{"experts_per_token": 1, "router_bias": true, "steps": 4365}
Below are experts of layer 2 (counted from 0) of a mixture-of-experts language model. Rows are named router (the router's row for the expert) and show model dimensions 160-239. Each number is 128 + 32 x the weight over its row's rms, rounded and kept within 0 to 255. Numbers have three digits each.
After each expert's rows: a language model's description of what the expert responds to. This comes from a sample of Wikipedia text that the model never trained on.

# expert 13
router:063137208153165122046131117126122156184105119180148164140144195137123095051147107172149194103176139155143134133110147201212158130185151172126185129119123142138097124101138111135110117134066157139104100170110143129193139114169122110097185155
Line breaks. Line and paragraph breaks after sentence-final periods, headings and table rows, plus word-final periods like ed., ion., him.

# expert 9
router:072165166117121089148128116181111148177165093111116138140141223184105083087171158178125103116190096125078207153144107120184186149076124137154095147175071195152118108107168140108110112081127101101121105160100124144129056155199182147189090133
Quantifiers after the. Numbers and quantifier words following the or of the, e.g. the two, the most, several, both, other.

# expert 10
router:094173106151131091081146131094100134155157180125091142093178148093093103133118182168117126139135136110107131198122152138191225152142130110068109181187116135089143187083158123129127170236146099145159057139075175145108132116076109158113170139
Inner pieces of names. Lowercase letter pieces early inside foreign or unusual names and place names, such as Mer-ch-ants, Ad-m-ira, Amb-l-eston, Kar-ism-a.

# expert 15
router:110112191156213127066126144108103150196112136174114124180199181177101161067049143181111192113187146151116171171157223162095136142128104163114172131160142125146146112080126223130127166108061134150149120079129165133114097132141186174164166159
Music and film terms. Music and film vocabulary in entertainment articles, such as film, band, rock, featuring, recorded, including, and list separators.

# expert 0
router:053140153123118143124140124117141101142098158130117107140180180155173117122109138157154115123114231153110138131082131173144138131057154123091119145146150107110115124122169121181117107191139159168204066165131166077126085095123115131080095159
Mid-word name fragments. Second or later pieces inside proper names, often capital letters or acronyms after a capital, such as Ta-ipe-i, Tob-in, Se-agram.

# expert 14
router:058137193168159065135079146158132122132111158193094144098138109171112094146086147176118119166147176090124233167133139167132123112145062108137143095166127114144081135141220117167161126139086153105172062094118134143141062111152160135122121113
Given names and titles. First names and name-starting words before a surname, such as John, George, William, Michael, Mike, Princess, Mount.

# expert 2
router:104133176150117149109110130140118163188192108109068175122179126149087109144181186148136187161135211146181161142082146157204129182133076119131138106144120149081092146078167124169129124110133110160111143143110144060178146118149144170096124139
Word-piece after initial p. Mostly word pieces right after an initial p or P, such as p-ast, P-ot-ergites; also pieces inside ordinary words and taxon names.

# expert 12
router:061164142113126106180104102146148155132108155095090163125123156163211122068055136155124112085123115110135181150092104170154161154156106122154174146188151144103138155108246129149140142098129133101134094166076187152129111128178187161126157148
Prepositions and articles. Common prepositions and articles in running prose, such as in, of, a, on, in a, of a, over the.

# expert 6
router:092125123175151135085168091078141141131098157166074161094104099153129135150161127112111141124160176137150121094144140154084140157146174176129151135144129143084114163096199165156144112184127121176114065081118148079121140136133113109154116171
Sports team context. Sports words in team and season articles, such as for the, won, record, League, Cup, club, Championships, plus section headings.

# expert 5
router:116141202134154150141079161151084132141104094142102167117146196113119077095132105157168155129132139100113148184127097108089125169107107178168108150144117138149126099117142185152132175127090129096124179126069122139108110178166118092141202139
Possessives and determiners. Possessive 's and possessive pronouns before a noun in biographies and histories, such as his, her, its, their, mother's.

# expert 7
router:146168133197102115120093109127067141100122107184066125118107148098168121120147168130173155107153136106129172190129157117118164189123125112113144090166128147163166147071188126207154112165127173178152148153136109113096076112190128136147112138
Dashes in ranges. En dashes and hyphens joining years, scores and ranges, plus list-item hyphens, e.g. 2015–2016, 3-1, 6–3.

# expert 11
router:136121154171140105128093068086096150188093177130152130159148131159165114153078120148222194112136142161144171174137118133115134151155117151134176117149113117104103124131138165133117105111105134188120129115115143066161138181125144102148134100
Opening quotation marks. Opening quote fused with a capital letter in nicknames, titles and table cells, e.g. "C(ountry)", "B(arso)", "J(ack)".

# expert 3
router:114189152101222112088097100120088185139208120113100147119103173153119098112132198172129096133138182137071153168142106093156167085099093165119160105138122154132123127137173089160078173109158116124160048115120164122117119158197147121176137116
Verb phrase continuations. Verb pieces, participles and adverbs after auxiliaries in narrative prose, such as been, able to, taken, was not, well.

# expert 4
router:083147180151161124086114079099127146110148106173102149152148174136112116076102153217148110103121120155129182141100104140141108152087096116094138135113108164136091142175157139129074110125150137103146134126111123159147136151105157156127192136
Dates and months. Month names and day or year digits in dates, often after in or a comma, such as in October 2017, born 21 June.

# expert 8
router:102142163156163126137054137141142179122050157138128150142163123140114124115098118160107179177141094108118139109125157139208137197109124134149139132158087139148136114106124130211125127146136139159152131145160140054107059106203116137132155185
Digits in numbers. Later digit chunks inside numbers in tables, scores and statistics, such as 2015, 3.7, 42,569, 6–6 scores, catalogue IDs.

# expert 1
router:099153176137125090111162118161070106117160177117094154131131154169126088144089143153141111180151158102114165101115160134161194132096088177080123159173099119146126112053146155203118126113100093176124054098111113129114123137167108109127157082
Table cell separators. Pipe separators between numeric cells in sports statistics and election tables, plus semicolons in discography rows, e.g. "| 3", "; —".